config.yaml
n_layer: 8
d_model: 192
n_experts: 160
experts_per_token: 6
d_expert: 32
d_shared_expert: 192
activation: "swiglu"
moe_layers: [1, 2, 3, 4, 5, 6, 7]
router_score: "sigmoid"
normalize_top_k: true
routed_scale: 2.5
balance_loss: 0.000228
balance_bias: true
n_groups: 4
groups_per_token: 1
init_std_router: 0.0323
lr_router: 0.000557
vocab_size: 8192
norm: "rmsnorm"
norm_eps: 1e-06
tie_embeddings: true
optimizer: "adam_atan2"
lr: 0.00272
beta1: 0.9
beta2: 0.95
batch_tokens: 65536
seq_len: 1024
train_tokens: 288200000
steps: 4398
dataset: "wikipedia_en"
Below are experts of layer 4 (counted from 0) of a mixture-of-experts language model. Rows are named router (the router's row for the expert), down (a neuron's output weights, with its number) and show model dimensions 96-143. Each number is 50 + 12 x the weight over its row's rms, rounded and kept within 0 to 99.
After each expert's rows: a language model's description of what the expert responds to. This comes from a sample of Wikipedia text that the model never trained on.

# expert 30
router:42 44 45 54 53 54 49 59 56 52 61 49 50 48 75 48 56 51 45 30 57 39 44 30 55 53 69 50 52 36 40 54 65 64 45 48 59 55 49 60 60 53 77 57 33 32 27 65
down0:53 49 52 44 45 58 36 67 51 38 60 40 41 54 65 46 45 43 47 50 40 70 51 49 53 63 23 53 36 51 29 53 50 57 44 40 33 53 57 33 43 32 07 50 27 28 49 60
Description: Closing parentheses after ages, years and statuses in infobox lines, as in "(age 56)" and "(m. 1917)", plus East, West, once, twice.

# expert 52
router:42 54 72 46 60 63 43 44 35 43 45 53 62 58 57 45 18 59 42 52 54 49 46 46 60 37 34 55 42 72 36 55 44 53 47 59 64 56 36 42 38 48 39 53 54 52 43 44
down0:55 54 37 44 55 37 74 53 30 58 74 58 39 66 47 46 67 57 67 55 49 60 47 65 63 49 54 49 52 56 30 45 37 61 62 45 30 58 55 26 49 43 68 67 44 56 61 58
Description: Mid-sentence and, or, but, and & joining names or phrases, plus prepositions like in, to, at, from before places or dates.

# expert 49
router:50 52 45 64 44 55 48 51 52 40 31 38 57 50 34 64 43 55 30 71 59 36 52 47 45 59 78 48 54 41 61 55 55 49 49 61 42 59 51 55 57 40 69 53 60 41 59 64
down0:56 58 42 47 54 66 67 52 59 32 66 48 31 29 41 46 59 57 59 33 37 68 72 53 57 63 51 75 56 42 39 46 44 68 51 57 41 31 55 38 63 60 12 44 54 62 56 39
Description: Degree words and prepositions before a quantity or phrase, such as nearly, almost, approximately, roughly, about, than, from.

# expert 53
router:45 75 58 48 56 55 28 36 51 44 55 50 46 46 45 69 55 64 70 36 63 59 69 43 52 32 65 55 68 58 38 41 51 58 36 59 40 60 59 49 59 42 51 67 52 72 38 53
down0:48 44 45 50 56 34 57 59 46 38 67 53 49 67 36 55 62 72 46 44 38 58 38 45 46 47 61 54 45 62 38 53 49 35 59 43 53 49 40 67 36 56 49 28 16 30 34 79
Description: Capital C and first pieces of names, codes and units inside tables and infoboxes, e.g. Celtic, Captain, Area, Vijaya-wa-da.

# expert 0
router:53 64 65 56 48 62 48 35 63 47 42 64 75 66 48 39 55 49 63 66 73 46 75 43 44 60 56 42 47 46 52 45 53 42 38 64 63 66 24 48 61 63 61 64 52 44 38 57
down0:57 56 21 38 43 54 35 61 32 43 66 77 49 36 44 53 65 53 46 54 65 56 50 60 53 52 36 49 62 63 39 38 58 58 68 49 50 48 63 50 35 47 46 46 57 57 40 39
Description: Commas, equals signs and table pipes inside LaTeX formulas and stats tables, plus clause commas before although or appositives, e.g. "Bronson Beta,".

# expert 25
router:49 48 68 17 33 31 34 52 54 62 46 38 50 59 56 59 55 49 55 66 59 43 55 63 50 52 32 53 57 58 37 66 43 39 39 86 67 53 40 44 60 44 52 74 39 48 45 35
down0:62 30 49 70 43 48 94 65 35 67 50 40 54 46 34 55 55 61 40 50 56 63 66 42 39 48 10 49 42 61 37 43 57 50 58 79 50 46 41 65 52 42 37 54 38 39 49 66
Description: Periods ending sentences and the dots inside website addresses in infoboxes, plus some commas and section breaks, such as instagram.com.

# expert 20
router:51 46 49 41 52 51 29 48 68 55 51 59 55 49 61 42 39 64 65 58 51 65 52 36 72 58 71 47 52 55 70 32 64 53 50 57 59 59 44 41 72 49 51 44 66 41 45 60
down0:39 38 41 45 60 52 78 50 55 39 56 62 31 53 42 44 61 41 58 44 36 74 57 53 58 51 46 46 58 57 26 44 69 68 50 55 54 51 36 44 44 58 37 63 62 52 59 51
Description: Opening parenthesis after names or dates, as in (born…), (#08000114) in listing tables, (160 ft), and name-starting pieces like Ol, Mol.

# expert 16
router:19 67 30 51 43 54 43 56 52 51 31 59 62 50 71 50 49 60 41 60 52 60 44 34 41 58 43 53 65 56 50 44 27 38 49 56 65 63 29 62 42 57 53 61 50 43 46 44
down0:71 62 52 36 32 67 58 42 63 44 65 55 53 51 67 43 66 44 37 42 25 53 64 59 58 48 47 69 30 72 36 45 67 35 38 50 32 53 35 49 42 45 38 44 30 48 53 48
Description: Day numbers before month names, digits in dates, sentence-final periods, and auxiliaries like was, were in news and history prose.

# expert 36
router:44 61 55 43 62 43 40 50 58 52 48 58 37 47 64 34 52 64 46 51 53 54 26 54 46 47 57 63 41 56 39 38 58 48 46 83 39 73 56 59 46 47 59 51 71 39 60 55
down0:63 63 51 57 28 40 55 54 28 43 82 40 54 50 70 39 59 51 64 68 46 61 60 52 81 59 34 45 51 48 39 51 64 68 22 42 31 42 52 46 72 36 44 41 45 23 47 43
Description: Periods ending sentences and words opening the next clause, such as During, where, following, although, plus narrative verbs like declined, resulted, suffered.

# expert 6
router:46 68 55 59 26 39 37 59 77 39 46 57 63 44 67 44 66 39 53 39 49 50 61 65 43 49 45 45 41 37 55 49 45 54 47 63 32 62 36 50 45 49 58 55 51 55 69 65
down0:84 67 38 30 57 47 42 57 39 52 78 34 66 31 29 40 58 53 40 68 53 59 45 59 64 46 56 52 28 63 58 52 46 36 67 48 34 29 33 52 62 48 41 41 44 47 46 44
Description: Single capital letters beginning abbreviations or name pieces (K in KBO, M in MLB, B in chess moves), plus table dates and score dashes.

# expert 34
router:38 39 47 60 40 56 32 32 38 46 60 42 46 82 57 32 55 73 54 74 64 43 38 56 53 68 52 50 46 53 54 40 54 56 57 50 58 52 41 63 59 38 40 51 71 54 35 49
down0:50 60 56 49 55 52 64 75 31 65 59 54 60 32 56 55 47 34 58 40 69 45 51 53 67 33 32 76 59 59 56 54 63 53 45 54 51 59 34 30 52 40 26 56 64 41 56 39
Description: Capitalized nouns in names of armies, wars and battles, such as Army, Corps, Battle, plus Order and Land in taxonomy lists or titles.

# expert 35
router:48 51 59 56 55 53 36 57 34 71 42 27 64 72 33 65 26 54 52 46 50 40 56 39 45 67 32 30 50 33 60 43 45 52 34 54 37 74 32 32 44 36 48 50 49 66 36 44
down0:67 68 40 46 38 21 43 55 54 62 66 43 45 45 20 63 48 49 58 55 37 68 78 73 52 31 50 47 45 71 33 60 54 65 43 70 34 42 39 49 41 47 35 48 48 66 52 45
Description: Word-final s and other noun endings, especially plurals like species, winners, members, plus heading = signs and taxobox colons.

# expert 24
router:20 47 51 41 41 45 60 88 43 40 59 57 46 59 65 31 62 67 51 73 55 52 44 45 60 38 45 48 34 65 45 45 38 70 31 43 37 67 40 72 58 37 58 54 32 46 55 40
down0:67 55 27 45 42 43 61 46 72 56 63 45 53 36 64 63 54 48 42 49 41 51 52 49 53 57 55 20 37 68 24 57 36 55 54 67 31 32 56 40 34 55 48 31 53 53 51 55
Description: Articles such as the and a that open a new clause after a date or heading ("Today the church"), plus parentheses after numbers and nouns like security, acres.

# expert 31
router:55 37 41 50 67 39 30 28 49 31 47 62 65 34 42 44 59 41 46 57 40 58 49 46 27 54 67 54 65 60 41 43 34 46 46 47 56 57 69 54 56 54 39 57 45 53 65 37
down0:52 66 35 33 55 27 38 64 44 47 62 27 55 39 45 67 64 57 47 53 41 51 71 58 35 52 36 48 38 67 30 80 59 46 68 46 64 54 45 55 52 66 82 56 38 51 27 47
Description: First stem piece of a multi-piece word after an article or preposition, especially conv- in convince, conviction, convulsant, and att-.

# expert 37
router:50 70 51 59 53 51 31 39 50 50 46 58 62 46 65 42 36 67 23 69 42 51 44 42 65 65 45 44 49 41 49 27 42 37 77 64 49 60 47 59 42 42 23 67 61 86 60 42
down0:76 46 47 35 55 50 36 38 41 42 68 41 41 45 36 40 54 52 63 52 43 50 56 69 52 59 44 49 49 58 34 60 48 52 69 53 52 47 40 42 46 34 53 40 20 56 38 58
Description: Pipes in sports and election tables, plus verb stems like ens in ensuring and wor in worn, and adverbs like yet.

# expert 5
router:42 39 71 36 43 27 34 49 58 66 55 55 41 62 37 48 47 47 61 51 50 46 59 71 57 46 32 53 48 42 42 67 48 40 43 61 60 72 59 51 48 67 62 46 47 49 55 35
down0:63 62 51 52 56 28 57 69 44 41 69 43 39 29 45 50 65 52 41 48 42 56 82 49 46 48 30 59 53 48 46 37 44 31 60 53 50 34 54 62 67 59 22 22 56 48 46 58
Description: Periods ending sentences and domain dots in website URLs, plus commas and closing brackets, e.g. Virginia., www.youi.com.au, (Gls).

# expert 3
router:74 39 29 64 46 71 37 45 45 49 22 47 64 55 72 56 34 52 59 73 52 33 61 26 41 54 25 47 49 67 36 52 41 77 60 45 56 52 41 35 46 66 55 54 63 37 29 52
down0:67 19 48 62 49 63 41 51 36 35 56 59 44 51 37 40 46 68 66 43 58 56 64 51 51 53 63 39 41 58 52 52 66 56 56 30 38 69 62 53 54 53 38 64 51 30 53 39
Description: Inner or final pieces of proper names and place names, often German or Slavic, like Klagenfurt, Mönchengladbach, Zagłębie Lubin, plus plural endings such as symphonies.

# expert 9
router:77 64 37 57 61 46 35 57 63 43 36 44 72 66 50 44 57 40 47 66 60 56 42 26 69 50 57 59 41 59 55 30 31 56 41 38 55 54 51 53 29 46 35 38 32 57 28 49
down0:52 49 29 57 35 75 66 51 40 43 65 38 20 43 55 56 60 27 52 58 54 55 41 51 70 60 50 58 46 56 53 75 52 43 58 54 31 24 56 51 45 43 37 66 81 53 20 50
Description: Nouns and word-starts about testing, research, security and warfare, such as test(imony), Operation, Battle, Corps, Services, often after "the" or "of".

# expert 11
router:35 41 35 38 58 68 35 54 65 47 59 47 34 36 35 53 44 36 34 45 51 39 42 39 42 41 70 48 55 57 29 54 45 56 62 85 54 62 56 36 62 40 38 51 38 44 51 38
down0:47 42 45 46 60 43 60 56 48 41 55 41 45 51 56 42 77 42 31 37 49 45 80 71 52 61 48 75 35 67 34 57 48 47 73 52 50 29 59 63 62 39 48 57 42 45 42 54
Description: Inner or final word pieces completing a word already begun, often adjective or noun suffixes, e.g. liber-al, lieutenan-t, Thank-ful, protect-or.

# expert 13
router:48 49 59 71 43 38 26 48 56 53 61 52 64 66 64 40 26 62 74 52 56 41 58 55 67 53 44 37 25 27 52 52 36 53 53 49 57 44 44 71 45 56 68 49 38 42 29 66
down0:39 59 43 61 46 53 65 59 46 56 67 66 59 38 57 47 56 28 55 57 51 60 56 61 73 45 32 55 54 40 35 67 77 43 47 35 60 45 56 45 58 55 37 38 76 53 33 38
Description: First word pieces of foreign given names and taxon names, in name lists, medal tables and taxonomy boxes, such as El, Il, Mar.

# expert 28
router:56 55 54 42 54 46 41 37 38 55 34 50 70 46 49 45 55 30 40 69 54 24 36 41 53 56 41 59 85 83 48 54 49 68 59 52 52 60 50 65 59 57 47 44 56 42 47 62
down0:76 66 27 51 48 65 56 49 59 48 42 66 54 46 49 40 50 40 58 38 57 59 55 80 55 38 47 50 34 62 43 62 47 47 79 68 42 28 46 59 46 45 45 69 40 51 57 55
Description: Endings or heads of proper names and compounds, such as phone in telephone, Boston, Radio, -ović, plus infobox values like heights.

# expert 29
router:55 74 59 42 34 58 40 48 45 61 50 65 41 54 45 53 56 47 50 59 47 47 28 54 35 47 51 51 45 75 29 26 56 56 64 57 46 81 37 61 49 77 48 57 44 45 54 52
down0:61 52 42 48 29 44 44 50 38 37 49 33 60 41 55 48 64 47 49 60 45 48 53 47 52 45 38 42 42 62 32 42 53 64 48 56 41 41 44 51 60 39 51 38 50 50 47 54
Description: Quantifier, adjective and preposition words needing a following complement, e.g. such, several, close-ly, only, plus RefSeq pieces and geographic km/north text.

# expert 23
router:51 60 42 47 37 67 52 57 51 47 51 42 51 38 50 63 56 45 63 66 36 34 33 46 39 41 52 53 43 54 39 41 52 66 34 33 46 61 23 49 42 43 64 52 45 50 41 36
down0:64 49 33 53 49 29 39 61 29 32 32 47 34 50 49 57 68 40 59 56 59 64 71 57 63 64 26 45 55 56 29 56 58 45 65 77 42 53 39 36 46 33 25 62 48 32 42 53
Description: Last tokens of proper names and place or institution names, often in tables, e.g. Alumni Field, Smith Center, Carposinida-e, McG-ill.

# expert 55
router:31 53 35 66 56 63 33 41 63 43 52 63 48 52 49 71 71 49 49 51 64 63 59 43 55 52 51 64 56 53 44 55 61 66 48 59 55 64 35 43 47 68 72 19 51 58 66 45
down0:61 57 44 38 47 47 30 68 61 47 54 50 46 17 41 33 60 43 56 42 40 42 52 66 41 63 55 49 29 43 57 54 61 56 77 42 45 37 40 63 52 51 39 46 38 52 34 50
Description: Pieces of Indian and South Asian names in cast lists and filmographies, such as Singh, Khan, -ka, -ji, plus table pipes.

# expert 10
router:38 64 33 55 45 62 36 40 67 38 68 67 36 68 82 73 63 61 50 63 53 43 35 68 40 57 41 57 47 63 48 65 52 51 58 37 54 60 34 63 46 62 57 48 63 56 66 65
down0:51 82 46 48 53 42 53 48 56 36 53 59 67 40 43 65 56 53 64 20 48 75 63 54 39 61 47 50 52 53 45 51 73 71 39 60 30 43 28 47 46 49 32 31 54 63 61 44
Description: Word-internal pieces and See or such, also, as; often cho of choir or chorus, and South Asian names like Kap.

# expert 32
router:48 46 39 49 40 37 33 33 51 34 70 45 47 57 45 41 39 47 38 36 73 60 57 46 36 49 64 56 62 58 43 50 63 63 46 39 32 67 38 25 43 48 58 43 33 49 60 80
down0:61 75 48 32 67 49 48 65 35 55 46 49 45 40 50 58 57 62 65 58 55 70 62 48 70 57 34 50 50 67 43 34 57 55 54 70 36 24 49 63 63 54 39 47 66 56 43 70
Description: Unit words like mi, km, acres and km/h in geographic infoboxes, equals signs in headings, and mid-word pieces of names.

# expert 59
router:45 68 34 75 32 55 38 63 60 53 50 41 59 67 52 56 38 40 53 64 53 56 47 66 65 55 47 57 69 70 52 54 40 68 58 64 52 49 55 41 54 54 77 65 41 54 13 46
down0:72 75 54 35 52 52 52 51 42 31 49 61 54 46 65 47 53 66 36 55 61 65 69 56 70 49 39 55 65 58 57 54 67 57 63 66 65 37 41 35 47 49 52 67 44 41 49 31
Description: Prepositions following verbs or nouns, chiefly in, of, by, from, e.g. found in Brazil, reviews from critics, Preceded by.